Experts of a small language model: width 256.
Below are experts of layer 6 (counted from 0) of a mixture-of-experts language model. Rows are named router (the router's row for the expert), gate (a neuron's input weights, with its number), up (a neuron's input weights, with its number), down (a neuron's output weights, with its number) and show model dimensions 0-255. Each number is 128 + 32 x the weight over its row's rms, rounded and kept within 0 to 255. Numbers have three digits each.
After each expert's rows: a language model's description of what the expert responds to; "comes before" lists some tokens at least twice as common just after its tokens as in all text. This comes from a sample of Wikipedia text that the model never trained on. Tokens count by the router's weight.

# expert 65
router:149045143160081128132159128103118150158182118146132091077148091115105123153067087124079129117108124122131115112159130124091135178173137131143076108140151184115115178093096117120089093136108196164146156173128092176117148100164158155170088200154074157061137120106123131157188066102130210103080119087157104137061106113143136092147202119104170134182113071185147136091178132145141115109127170176121122120115129132130165126117123141122153155157107147156176128190126112119097221104143121178106131084149059123163138099166153125103129141134125085146087143103105083176128163088177134096158110147099109136123136087124115144124113103070088058122152110156162207148177117146170160103164101124065152105132104142125173173209110149091155151151119119126082088101110103145129138100144123
gate0:129170151111165057099097122086088090155179088132130098098092102085164112103126075105144150163142100111123066180085162113104079179131148138167129136094160167088174122164092159122119129103117147096145108082122169082162151116098091141113106097079138194138161153113144127139149147142136141115156165138122110066150108126093061066131138124163098131107124139160134166086116134117144179151105103123123085127160140144130183101073131155115173143164142126113133191141171163105111120138124147169097108166178160134083126071144081110114159077094096038158119148102088100112145090153074063141137173143091073098144039143124125146152083156103081150165051116115142144149159141057134104176073099082145128194132137124130097096077111090123168148124077146118151090127152159191179070117133119
up0:102170045173123107161118127058131135132114141116163110142198075132202128131104126120118164109133164103071077088165153137119091103148126132103140109120132085157102116128192097139148052119113109136136154117161137129170122154110104112174117128097119156148167152182094126099091065155144153110073108108138116178153123076094077176111088113127180098134123042179027136129154133122143114120140105099138160103164131119111180127164125106098137183116187064071141176112227188141180097122117147149146171112117145163122164115163098154091134124116110158106116140122148161177172122112153165199097150130141079118158087130194128123068081053099115096077132128125130173156134123153166115091137107138089089135088142098134127129102093091107166150151165116173151145111113135192099117125096106
down0:150119155178121147167121110127110148118123160136125133126141124179145097139039181111177088108145097155091146144163144089109202140152143108038110161146172092121114142130131124166085140152091123208162119185115143129104155133116088145112170094120151111112067118231183176136075144115165132118103099130113149193135121130124120093184125096143176137095156129154140107154132161172209203137153163057153076107136104125165107134083133050123194154152179086085105134146092129136163088150120129101120114173098147112105125084113087175148079116172151124109118138080120107149093126098208191170145142103183168081167190097134126138174150151127170132106152129083078112159108106124148128149128114140089121152116119152089133147129131137141101110077123189170135099154129155094096130113193140
It responds to: Pronouns and subject nouns placed before a verb, mostly it, he, they, she, also would, which, and nouns like song, role.
comes before: " was", " is", " be", " had", " were", " has"

# expert 24
router:142129077174097074132112135083106082142121134105140114065147167066082162111176159170123109173169116115152090131112106128144150157124153154115103141063137122156144126119091139154175129139191135178113173094130154129095160117129156128103126166199148099100129203109133101156078120158080065148112117094091150169185147095122158139150101168142099088128099114148110171167103115130126140128122114066136118199120081111090134134149073103108154098109122072108101207129137106097070145164070167063137110077103161154096174173119074142185103181180128159150110138103094077138158116167072170084172114118141117107079102132097174147121094078129136130094199140148074093114110105161140091206106122130152104105102126167165112132101115171103136149107164084107138185150090113142097085168106086
gate0:159096053036133080208120078108133126150123131147176132123090154171141071101191099130135196198138125131071138128099060108135134179136170076152166127089072100083173133119112178116137132183093132156136114041164129113151099135155087109156139118116148120169165097166068091103133130093086100111117155090109114098108143121127176216134144149139096108098143182154088149180174136164100065187104120121102159135142172162146119163154143164130102099113108147116138173127104165161122116116139133159127106101069108166125159112151098102076158088108144116140149099119156110126123130146132109079149106123133095103118171133136094168084123101080092094114157126091151075128133086076078160148127137161106143138106138144090166101140084044123125190126123109172213146129149133170093152149137099
up0:127166122112072137154057127154098109122139116116095084086123179127177106123218150183174142164087095109159128150122109094095180080167130161100138140079139108156168103082101204122116155127075144164142196158127130119094165103091064111101128191153117117140104100152110167105188141121158119142114145134137131149135154121131101139139202114110125115116126124163187140143109164070110084104156190163046100132164132124105122113051161147169136133119135103099147123168102124143096128098094107136145178131100072154126135087141068145102170123106119112132139097065119188116131159117124148133169106123116105132132151147092093129190120160085099099150178030147164101170117145161085095163143093160163089103136126073130135043161063062142114087115091155151121173191104118146140158116118119
down0:180068130153124092111170108098186123120179119154113191108079164111130114148114151139162129130164139158111093141136103097177155084166132138086155121121111102136166207176204144099102083139135169132112136072139099154132107091142082092117130134113118115160127090134199158097141164144134098097138117095123079125128108144145178216143136107135116060099154107143101114129115140146131169150109086078114080189071098092132112143182175083110148116148101143123122143097144089155146157126075157069141109135147124117140189158138072077174105102073088117111128162113077090100121131106145123125115173122156088123116095088099125183120111086090136174158066153081118164112104108096083161143187124117144085175180105149136126148130156109083139166076120065080213155105101098180162090113198164
It responds to: Prepositions, mostly in, of, from, near, linking a thing to its place or group, as in plant in the family, politician from New York.
comes before: " the", " a", " New", " South", " his", " which"

# expert 27
router:086140210193103161137136134157090111153115144100104093071076135096081159155112138168124152079121130068110145069137160120136065126097070150170112133120184146143111177132083083147108130133164154086164154186129127132130102083169098159155183130145098135161131134120110058139193057114119177134125110109157130112118152131067107143132152094089102160157151097121192113131134115160147072066159137122129148088113158103127079101093116139175156165099107085163155075076090126118164105162123060064152221178127117122132164182104142124160098161101152130137129095115121134138154133112153175179119127142137118194094103098143102153109170103180131119110146083168119163157156111086160124133160122162123109103140087082141116128192145082057099171127142151141053145127179165110149105098169136
gate0:137143162119108131078142113137160181072154169143151173132138139167119060166125169095170108185162101154123177113136157105153086131090216089073104136129113144139106145094134062151180137136126096102149080107143055111098100127166088120069164144148110113162151172074101092135156116100099067119171128135151125121108132127141125098087144141105131151071158089138102091136089151187133083080118097064081141156148112135174085170143130125128210114133135128204125126166101134160162184104070149186128159164118113101124093140133119169077159081171100103123122099140160144107153073087119094186119157088119173133095131126135184078113132098105113129124172092200101160110067132172158101142169142113183098072111162101094094169148081107160144097092157137140136145125134155184151084151150154
up0:138096147108123138103095199145061090143159139102155113118085136111151157088133059118079123108114141132119111124180154170138079142108083120129152151101192125123122106132128135139191117164117156115126140089135175155154128112157164101119132161128137156128163137195149100199114091192115159152178099136133144086136056114140090050111212059156115137145155143126051105171051123114211164088136108098188142131099056165133126163105193060140112159068142158128083139092109194105107131115145160134113131095107146125089112142049131115159142111124192125158116130131106149168150094149159114116136113123097088101145087141111185122147225122137114099140140113132110146111108107105066134117137161124185115086130140124125112109101081187088136057090136154165112093116127123092112128133080149
down0:115119116181132158114116124108146160108150131148120177133103118099151059069112124165151131140166123136146173181089104071150066150152125103165126084156054154158112155100100106171109179171156184143124159166168118083172122099103108119117130129165093093168147077095177175136138168109120152087077126073145141161142118157141186141104166131108119083138110127128102110114136156125101156167142133108125105141095125070134143115182166103181199112174161154138100143107124051117086166153089172141119126068174148168151154069095124112171073188165100137135184137133153114099089159093105128073163151173093156105153146060147136153119110202101151134114159136176146110114109112133116114187177187134113162154074133191162112112153128190159166131083113101097144092071153173150105143108111054
It responds to: Sports statistics words such as scored, yards, goal, home runs, win, match scores like 3–1, and ratings like out of 5.
comes before: ".", " in", " of", " for", " to", "yard"

# expert 61
router:164142125177115117189134189097163081149162114121152078169076097139173106134148054065103119067127095117105147151157071140119139164096140143067085106127081074101094134135061108144090115084054116161144143196166086170129130120167124180133085163098121163108070154144130173116090101106144153059141124115147158065100114077116090167078199113101134156131147177139121079114151123117193124145103145160175127113133176123105104141136109110117132180095108113126136078168132108121105109104134121131153182150160164062186090181116113162127144133102071126147131127139173143113090115076113106147088160099117070177089185104097103162071140158144136149127133181179157183151099129164109143084128094094139191137135121086074167133129094118159118152102205147121114150120139140111124124129157136
gate0:095190114186118101115118141114164110167141094120131130163123173114103123137110071065108092085117134128115106117123135143175156174139130091101108114130051057148132103146084121166099136138099141132181177139098125140088134091149095130164108096129127160150147124145098096141152128134123104111097092107066169166133169102055063147216097129086091143116162099165115162098092109172140041126100120126120067108138101087151166134150186136117157112092193059098148182094102135108138103069117151163157134066135079147071116152086070197138074150095094135117109179098114136127099130143175128139062087119086126086143110113119132149102140130125122153079086084097136197112133099132132089122139077173202128100096123136137058166114124111131138143107144078140116118102123088134108121207145075
up0:157104103110068094175137128147153143109183107129125122137156094176118087112079129140108080115172066132086149148091118127089141161148105099148069118111161106124211170150156091133195091162099180105155159140200086123160162131152175081137154075073092043131142147068156123086078124134127153170128096091149037094109110137094122118132148114155132136153114127122127124099121109162056106127086084108096138154105142140100118121099137098093145141157115158147091134126084102086138123130126104164137065085101172117164116104182193144154143139160129096151136145127152118135101091074159127136091142126072102104087088100118127121133135095177178150162076081153143164163142132053186147121087137158095129123114114131115087129143087163232086147140087090136167140063140077180106119145170148
down0:040084132079079105122100089114096132094072155137136177161166153134175134087099133152084170143114150102167088140127111115101104038150105104133178096140119168143150062097181138067110141132128102160116095116119156091125101168140083139093138185119151161156135119031115108136130182068169133142173200199113106175115139138114168090107088117112110150161092138109082099159108136102128129141147075121127157110121122132117134158108122154145143132127143159101121127136127183222172138100199135107105128149192100125153153133110100123117168091155176196162108137130118099155128162154059155114130151115121154103114179206139150112172133088095126159127163146121104105133139174182108117114156126155159100092167096178108143144180168071084202072085151162157117110174126100117157147129127153
It responds to: Common surnames and final surname pieces after a given name, such as Smith, Jones, Ven|ne, No|land, Bo|sch.
comes before: ",", " (", "'", " was", " and", " is"

# expert 48
router:163082136178173144170136158070135120142198176145166114144081144111193104138169118103101098145143075129073078141144092138129138140101145145043075092146055090147092105134089176161124082103092148219085149164120101145097091097134162076106117093096153196098079132098103136101094099147090120132090121113120146078145124100185111133136184138097123149125145102156140138119075178113098178207075111172119162141094110135082111099171157146075120136125098112158112166189200175125100156096081154136145122051100154115147123118094115131181135154125109121162150116162142147106086124134097138125105136113147090136125171148080137178115121153139184183097140131119096117178133121157113119128095121140199188098148122104069162085116099110144150147122164085110135126089097165107096084169168125
gate0:096097084136165135105072152109108097118137160143183151170181152151155165143106055146101134082089097115130074109146155152120168105162146126143160168162135092109122084139113147151203100133076122063150071080086136145120108078080093100078182138130103153188115119113094065156128125194141116213083107144160146129113157126115153149218147164078078207173102146149093103108087136177136117151095112124128075136129117127181132136110133173149079130156126109110116197096161066131114123123144109151159131148098156152095132143068169118145158131069119122082092117138098132168109052200139119168115132125147123124104136149123180142144136123126169132173118117085219115159137096150152091096157114113120129141125141171122106164118111093108127110195098161141098176075116109082142114138067122
up0:133034214078151128147130101087115118101151163084180097146145149156122125093167160120110167057158132146163116136056130137166089167112101173088090096121117077200098134132104239100140139062120180129156121103062140118133153120141066174177136144135119123186162181158151072145132101168139123151086128134127149144173113063148123130176143115088147150163091105195119151112109156171123129120091100165185069167194168047087169127097129111117078140155111155125127195108164138119102110142106141140135142122162133179152147125116136140149095093094125179115155108120119123145138082152169176156176111140146136161123129116157094122121168168113141140149108113110150123119089098067133088122136133123130186071112138100155094134066136116106093145175113143179098120111121142162146100063114130
down0:127078127092109166133093104090106063120125182156158139158097181119169218061138099128119136141143082194135142089164086090166127181071148150126124117135083123110102146092103056140123160094142166134122126190134105161108094149102094076100141119112118111136169095128097094130156112074117100128101083095108125084127103088120167124151133154109150128185155123115104108140141121101131132138139158182169093101151147101081095156134110173172130163128132183138121121142131063143059107136150116164099114131131176080107126149110069154145141122124075087150166147177161128146123133116147100074152160170108162158117124186152129087081121101094120136127115112174144122139073172089122057085138134116122135130128073144132193163131151095141121175073099144083120072162188145142099156003205081
It responds to: Cities, states and place-name pieces after in, at or a comma, such as Salt Lake, Sagin|aw, York, London, Fort Sheridan.
comes before: ",", ".", " City", " County", " and", "'"

# expert 3
router:109117151116150113158084164105143098152162161102134130147071104108090122119098144137112095080147204141119146124140083156141035145110156137151120105109171079140099135105052072113111136113136142098113111114098172127086140076141133096165166071144117147114131091191075085139137071128101105095147088098112123119188186089095139167106129138139140091145132099156151140051117089114137101132114185184165139111137115117089106102167106073149195163152100131118093084190157137061102143131139090126146113136148131091159155091086171107145099147080093117082136151115166104095202147071114103189211145116089133145093100105142098181115178177196123088129146137159130116095138098088122148097139129114123124109127049064174163108173142154065129169090146134115092072158174152111109134114124099
gate0:179135147164159092154143085084144137113057122055101087177109205124128139126115148108103128090116151118132200075140097140123192084164149129079087140114144149144133140144123149125185126061132171093117140140124114193127144103158114206091139122104182120095101084120102112168126116160148112138141148119125092155048138171128133157101106098129130104099146148092135089071138065110098151131175126110138091136155120139162099144161122110046126155114126158133142132134106103116079099120118104096080084177150081105155163152083134140118078079088128132090143100129220144114078105105148110134184154068201113085146074181106077072170119108135155137111079151067138150174147183084107133155152093100175173110163129114115096119077106128091100183150114134119096079120127111114137075117141188
up0:088134141077078097160114119123135093136104084059168163101131155166141149182121149115099094172105166118139090125101139139170109146089071139202085131143142133125062123138106145173111157107181155107115167185138091109131097112162082134093114153134107116185153153114074122086080143170134118180176140118094204125113098174090140118161105167127092091165115105126124138135102178148098125101104174135128148090157093098135068099147117156095083100178122104171183101116120183147135098148131192164151132110148091136153118159121147133142088111142146126121063078076163124146193101048123162120155124086068097112115175125134063080184151153169071170160134116146138153169118125178143193118092087174135155122098067110101165091143076143189089110106098156150165110081094152089095118142136127
down0:132150124115111140120122157171109140151093089125077106129168102088129142112130154172119093129137062170118117171166121156135121157079139167111102099166083089144067114091202138173150145069131135186156101138127152159153107113165096174093143149107100096162142134236140120144164127138071132134101114198104072155069094146162254087170165100167124065177180154167111104054183150129123119115106120173103122106122068149115163143163120160164052148121124165117109107174127146161103154075102180111143077079176160194107100122134127106079137123051166112105135119177159116143121158134121098089171131096128065132139088162089072094133066122137089127092132109127107126116113111148149110106159119126135166114123133126165147171113126142130148093122158122145132145108102102133104137179172116
It responds to: Biographical event verbs after a name or was/he, such as served, signed, appointed, elected, released, graduated, in sports and political careers.
comes before: " in", " of", " to", " as", ",", "."